Experts of a small language model: 13 layers, 5628 steps.
Below are experts of layer 6 (counted from 0) of a mixture-of-experts language model. Rows are named router (the router's row for the expert), gate (a neuron's input weights, with its number), up (a neuron's input weights, with its number) and show model dimensions 0-127. Each number is 500 + 25 x the weight over its row's rms, rounded and kept within 0 to 999. Numbers have three digits each.
Before each expert's rows: "comes after" lists some tokens at least twice as common just before its tokens as in all text. This comes from a sample of Wikipedia text that the model never trained on. Tokens count by the router's weight.

# expert 43
comes after: "1", " ", " |", "9", "0", "|"
router:534525497477466518466465496461537557549529543478486522486485501499522476527511535459456504488507506515502464525537525516463513538525513499522521544523464501481531471517467460462495501461509470455487472516511470508487482525492482486522519516444455469475499535487474500519514492467498501486499496504474489513541505476528514507519462476518508539465482480510499508490488514506511523544476
gate0:466517525528558480494546512508491474442510486490524477479505525501494519509484485531520457520525474496488521547505471493505460485480509487484470473483507509516511506486487573516461511530464523556467527473510512503506513526504512522480535497509526535559509499479513468461491505531482523492482524495516507471506531548447488490509486530495474490551542478465492478474517511481496491478482
up0:519477515492456500492526510487489501503452469515493501525526555471500509519469473528493504523531476532472506546539500469498468522500473505508479483514540505480503489459507479462487525470503497530466549493533519491504499489454469492435508495516470498521494490483520478496496520470520516525486542475508536476478459509506539538517492519462549485533504457493494515454485485523554513492541

# expert 21
comes after: " the", "2", "\n", " a", " United", "|"
router:534525496475466521465467499458536556549528543481484524486484503497522472523508535458457507486504507512503463526538525519462515542524508498523525539516468504483530471514468457463497504461511470453491474518510473511488480526491482491522521513447457470475494534487471500520516489470498502485495497501472491514540503478530517505519462474517508538464480479514501509490489516505515518544474
gate0:501539475540553498506519503527474489472492492518554461527495505485462495508503537563556452523498495477431532521502505510535459476482504492478484506476471482505480471450525499537479509517492492535502495461480480515486505545481510491483526497508542531504531464501467468477479521517494485527478480499498481496499509473477523533500501509489473493534509503450485477481530549492513514477480
up0:494412496491553516493503483511538522456521480509478509532443490473487475526498483522528517489511475533506497499497533519505461494484441534498516487511501509522507488517517431490472470499505531536474479485511461500508499514524499499454500492516492517491480525542489496512470457473492490509552512516520477481528496520501533496500491471467525484449516547502481472535518546511480480486485

# expert 32
comes after: " |", ",", ".", ":", " on", " New"
router:536525497475468519465469500460541555548527542477488528486480500497521471525508538458455508491505506515503466522538523518463512538524512501524522543518465502486530473514474459464496507461508468453491470514508471509488478527491485487525521516448456472478494535491471499519519493468496501481496498509473486510542507473526515504520463476519509540464483483512501510489487515501513524545475
gate0:513493491497497472538476462479495503495499503521516508490527548456505476497461506537488500485503503469507522484552526514502464487522518439477480535505498489447487463497496550470508548524501532503527511471492469472536539553528486468471530476548515493487508503481484492512475463523512527563529475491510484443520531503502451493499482522496508491510504463517529526472500505472500505485512
up0:453486477498513505495495494493494495473499492501473473533481468479493526472451547508482484530486542524479494478505496572476507471482464535475517499529531460466504527487488488517491448496501495550473471482518490484486530515514443540518517517504500460516522519510459478478482495522525531474534465470480465518503526486502506515515519544460468529481530488488478477500518540460500490459491

# expert 16
comes after: "1", " |", " ", "2", "8", "6"
router:539524495477467522466467499456539556547526541478486522485480501496520472527507534460459506488503508511502466526538523518464517544524509501525524541518465502484530473516466456463495504463512468454492470518509473505486482526493484489522522516448456470475496534486471500520514488470498500481495499502474490512542507477528515508521464478518512535463480480511498511491489515505517521544472
gate0:482474521502516483506498487534490531450537456492477490512508517567447486480495512523514498547493499549481514478468485478542462502487507474535446448503530492489504484499461527513495499541512520509456527461484490498513525526488530510467484473485520461507474513550474525460472508538495507496537516524488479486518499517448466515492519497508462477522518492479497516513490464485479500468486
up0:511501527471532519488507499549500500510478522505490506532527473496534462493518527531455519511515457499528502534476557497493465453514516463550515494494462499503480489467514522464488497521517542510518498482514504463526558558520512476526517511515494494505513469496500530507475497486466532533509514448555491444493479498483510499536515515499498470476498530478523479509520550513495461469487

# expert 30
comes after: " ", "0", "–", "9", "3", "7"
router:535523496476467519468466493461538555549525544476484525483485503499522472525506535455457509486508506512499470521538523520463513540525513501520522541519466503482529472519467462463496506459510468450490469518508471510490483525489481489521519515447455470475497536488474497517517491468499501483495497503474484507546506479530517507520465474517505539466483480513498510492487515503514521543475
gate0:495506495531522465485511483512452442457508488507530488515505513497504517489513490542541469527509503489483504518448526480557466489441481506504448467471502496537507513476493529494466493531461512514496500459510477481525484491516542537462499451520508549528497460532463523449477481497496482517519510489534497477496525521497479497479494526529498443509504501491511504480513529487459496477516
up0:494538543477499495524509498509509488503477537531470517460494513501519505451440530501480518473476512473506476531472552508506504506481474482576505504554489505483520499511473458533479488491505506513509518512506490472516544445516477509504540502511549527484494488555515473513511484498536515510504554503530472568495507519468497520507497541500521487516504488509510467492509485519488559508498

# expert 4
comes after: " |", "–", " and", " /", ";", " in"
router:537524496474466520463468498456538552548524539479485523485483502498521472526508535458456508486503507515503464524538526521462516543526508500525525541519463502484531471518465458466496502461510468452491471519507473509488484528492481491525520514449456469478496531487475496519517490472497502485495500503474489511544505476526514506519463477518510538464481480512500510492487515505514520545479
gate0:516506468533514487526545485515505484504479479526495559458554528458511511473486485535502478524507483460497483508490510489490522475487468479506479512481508481484531490450463482469484494553505483495490484498487480511553528511469541473511482494515495522499514509481491522500458556519483553488501511482560472496504487508446501528481529467486478471530487484502468500489495489457455540489465
up0:483561494504526510527480501491490532519518499490489485506470480511487508450545493517488473505470455492475528523498505489499498435527513536477506489504465504486491495495442494544508502461496482487496493497509481482491538481524527484509532469506455514534521512540527503494480521503477501499508489490563508541519483489458511448495515473508536526520499550544478429500490515502518546510537

# expert 23
comes after: " the", " |", ";", " of", " and", " United"
router:535523495477471519464468498457538558549523539477482523485483499497522470524509534459455506484503506516501463525535527521461514543522512499524525540520464503484531471514467457466500503463509470450489470518507473510489484523492484488523522515448457470475495532488473500519515489471493501484494498504473488509540503477531516506520462475517509536461481482515502506490486515504516519544474
gate0:481508512510550476518511482535478466475487501469522478504489543514506533485484469517485483451457502518461478537485488497528450488483561484525475501504455492524457498480500533530461491561507533522466516512495476495480495543508518511482516476526501520496502515525451463501518502488485481488511453487508492488504517511524497466499504551519474429503465511476512507517551525481507504515513
up0:521502493517502479547499466514481532510495551539471513506509499491525440463500509523466527514515538501492481524500564525520525492494501474498527445503466474485498491507550528442505428471493496485515517496499486500519474493550519516493505479458476504493500465531459492509561542527535489529481497501485539528490494467487525462487503511497509517471505524490513506532507489468488515485512

# expert 10
comes after: "-", "|", "\n\n", " •", " F", " Preceded"
router:501501507478506515507492494447510492515438456539559454534489501486478482438498462500519535511504515509461497511479496502559469501501481466517526488490497477501507507527452462478534472519489493522527501479472522481494545498517480494517484451505552528512504478450487532486530497538537502512487494500513519509469473507528488507528511490476520507509499485512547518466446502520498512456500
gate0:561494481508546511517477525481497518443488470518463474482504511499501439459486527532542536463503529486484539492551492495524484486473521477459499489472532517516492499550501501484489492509526486478445494523509520508487500475550492494506501486484496479516534496514462529503510464460478540545480503456507528561500492527528481499495474505476473496520517478498502487507493506469476491477461
up0:449529484475464498436492514480511543524515501461496517497471485488486515491491499464472476455547506501537481523497520552510505516504516524522475491482474484500540486513533502523504519492452503482525514499503485510482517493486485490534493467497484471505517511518476502499470510488529504511458522537498486504506519493477470461477551524555547493540488518469517500459477512551481575527486

# expert 39
comes after: " ", "1", ",", "°", " −", " +"
router:535525495476467519464467498459539555551527540475485524485483501498521470520505534457455508485505505510501466523536523517462513542523509500525523541517467505483531472516467458463497502462510470451489470516508473511485483527493485486522524515446456471475498534488472500519514489471497501486496498502473486510542501475528515504521464473517511541464481483511500510491489514504515519544478
gate0:484499530504525474529533466505463484459481489495500467508556517478484519492484530545531485536506491526475535466487520467530454488483485507536479473473515447498498499512519502514519511519465518517461537472503460461540524483532535505459529474528510524550546488528473498462464477505500519533542504491516514510494497535513486487477493514516496469515526533475496521515518523500458470496502
up0:488472493475491492527488500524487494489515500526498529518485486519459465519502458514480514530522455512490536463454523485511498494466507511484477470481516498520509503499531496514510487472534507472499531480494554500532412482494507505495454536482540492493521499507518504460486513482488444555502456505464499491456545529517533470514480458479493464476481513515476519458528514526467512494503

# expert 18
comes after: " |", ",", ";", " (", "\n", ":"
router:536524497475466520467465502457538554549525540479484522484482502497523473523507533459459507487507508514503464525538524519462513544524511501523523540519465504485530474515467460466499503462511470454489470520504474509487476529489482486524522515449457471477498534487471500521514491470496498484494498500474486509544505479530516507518464475518508539462481480514502508493489516504514520542471
gate0:480484502534490474499510513519458506499499505495520477518545503433464509520496490489472489506504480505459503467474544499532516524479528518472484473454542511461483464505473535550476506502528531518516515498515504461529521476475504479451525512518482527556513505503483442503503453531527480537535474532507479472517536486497493520496505539494472507491479533462482501499542459492498512482512
up0:487446530499510513505521473521501485510530501445486514506534493525450494466515526511523503501499504531520486482483538517493494520536588488484510467503502478483492546484505453464514500468493475530444520519482541494499541549538458520468537497467506534490497492532535494491484485501507515513504499521514520515468493477467505521488513486484468527515523521529483499543494482492537444499502

# expert 31
comes after: "2", " the", " of", ":", " and", " |\n"
router:536523495476466520465469498456539555550524539479485523489481502498523472524510533456457505487505507511500466524537524519463514543524512500528525541519465502484530473517466457468498504462512469453490471518507470509488482525491484487526521514447456470477494536487473498520516489471498502485496499503474488511542506475527513505520465476518511540465482481514500510491487515504515522544474
gate0:474482495542519475519533523478453467457522491489488489529492494494479520487478501523538485519510447514481509483503453527535442463460499497495479504493508480506500522482493520481471497538451514537515517469496507506522504544527527501486472482526524514528492491492547480454483555519490499517510521460556496530497519537474477491477487539532471466518530501458523470472503507466506495474499
up0:492488500491499482505489466493496515484498455479470497493445484509506456515518482499501490500480511459481500471509491549478520504546520515427510463524523526550472523523497496484534490519490468478514507481552463481542480511550527533524484492485464478500578474527512490482475520551486487459507487492489496509524507513505497540504503478523440463462502476495518485507491490483493484530485

# expert 42
comes after: " |", ":", " the", "\n", " on", " The"
router:536524493476467519467469499456541553548523542479486526489481501498522471521511533456456506488505507512503467520537525519464513544525512499524522540519465503484531473519468458465496504458510469455489468521506474510486482524492483487525520514447453468479496535487472500518515494469500502488495498501471487509542506475527517507521465478517511539464480479512501507491487516505513522546474
gate0:475500524489507487511495471520475453487479463454507471487494518495476503501501462513549473531492497458468511514484516511527489550429509454509451499463461476525461513463483522553497500509495500536487513467525500491515484505518521508506510485539496503549537499550479496469492545524505478536517510517514470512533483534431477507479530509492487493528512483481492535492510520480494487490492
up0:530492504482490476520478446502477496491503510526507496486538478535526460498518497517488498489480484511491495478516557542495520544485491481516488562464479506527489456490480485519516475545508489480530497485514479478501536495514471479498539495509492504548509516504468492513513487520481520481510475489501446483453499489486510552532497478479528524492496432479498521447487460490526506522580

# expert 6
comes after: "9", "0", " ", "1", "2", "8"
router:538524497476464520465469500455538553548525539477485525488484503500521473523509536459456506487503508512501469526537527521462515542527512497525525542521466504486532472514466457464499504463511471455490471517509474511489480527492483490526522514449456471478497536489475496518514489467499499485496498502471487511541502475525514507519462474519510536463480481512500511493488516505515523545475
gate0:516560509536540486528512515528469471452512521518511485484531505533481488491476489527555487536480478516497515482447469465520513498475482499483475510499512502508474534519528528536496530485446533532471519501501473512520539475525490534496493507520532547531527505500536547462470513525460491507493499487495491500503494521512472451485529533520472481507557506486487476463496489463476486508491
up0:501471487532492524535515490527496524476490506492505530537489510529492494476494483559525507498531511504460478541495520468506498482499488530477541483512486461511472508460519559465533523466520536483462530538517518530481527486509503544469543520488476517496494501496467542503524500498518476533504479447434534479448487503507540489519517498488524510494517515484494505446480527487489505515539

# expert 47
comes after: " |", "|", "3", " /", "4", "=="
router:459443485480483516481530536461479495498491514483512505480522514506472513477530465481488510538520514503472497487442520463525548462528501469451495515512510507509484520526523541482483493486514468529478469518481527529492490482491462526486445508503519486535509491467507502474507562514481478531520529539515505493461487533501483454466480509515493449465503511520495534499499467522527453510493
gate0:480519486514512511497472499504509439454518528523495472491475480484511580490525521537466535531515541484471528477462490422522474474525523488487484489493516483483493502525479509498489488511483474528513503501493527502504539564524469475461504489522489539540472473489503479520503537467491503529470485462534483458505493511491519484537507495508522496531484481495529457488504491495497458483515
up0:468455515483511496475491484486557512500511526525453499482462481501487511523498501516478505449534474515452499484471493568528512487482524540505507539480477468502497487510484516513522518536504487438531513505501510515462464486499493487541498521496526534504531510531491476499477494538478483501512493511504501571524482514513509523553551480457530453509529484507501496528530513497524497533529

# expert 7
comes after: ",", "|", " ", "-", " $", " New"
router:540524497476467518465466497456540554548524538478486524486486501497522474521507533460456508488508507511501466522538529516462512541523512502523525544522465503482529471521466458464495505461509471453495471516508475510490479524490485489523521515447456473476496535486471499519518492467498503483495495503472485511544504475529515505521465473517508540465482481514503510491486511505515519542474
gate0:507533519497470501533525474490493505450472507507522491493567479474491465448472495514514460514492503465464512483487447480506500474488464503466461479494535465493473530473496542536470528512442557529480479500479475508492494494498533479505476501528503531516492493517490479469455527485513497528521512485528489503528485495531458469508482552499483472507531487476522545475489524500506528478508
up0:533486477525485501455477481491512520480500525523507506492521483447528495498493498482510530517521492511519471526498503516505484476477474512510507526452533538491477491430495454492478498463555506498472529428488535500511512531518502488482528474521496518516469523555478531505515479490494516532495533493456487528464542504501516538518500532461546493462507513512500481492502553487482529460496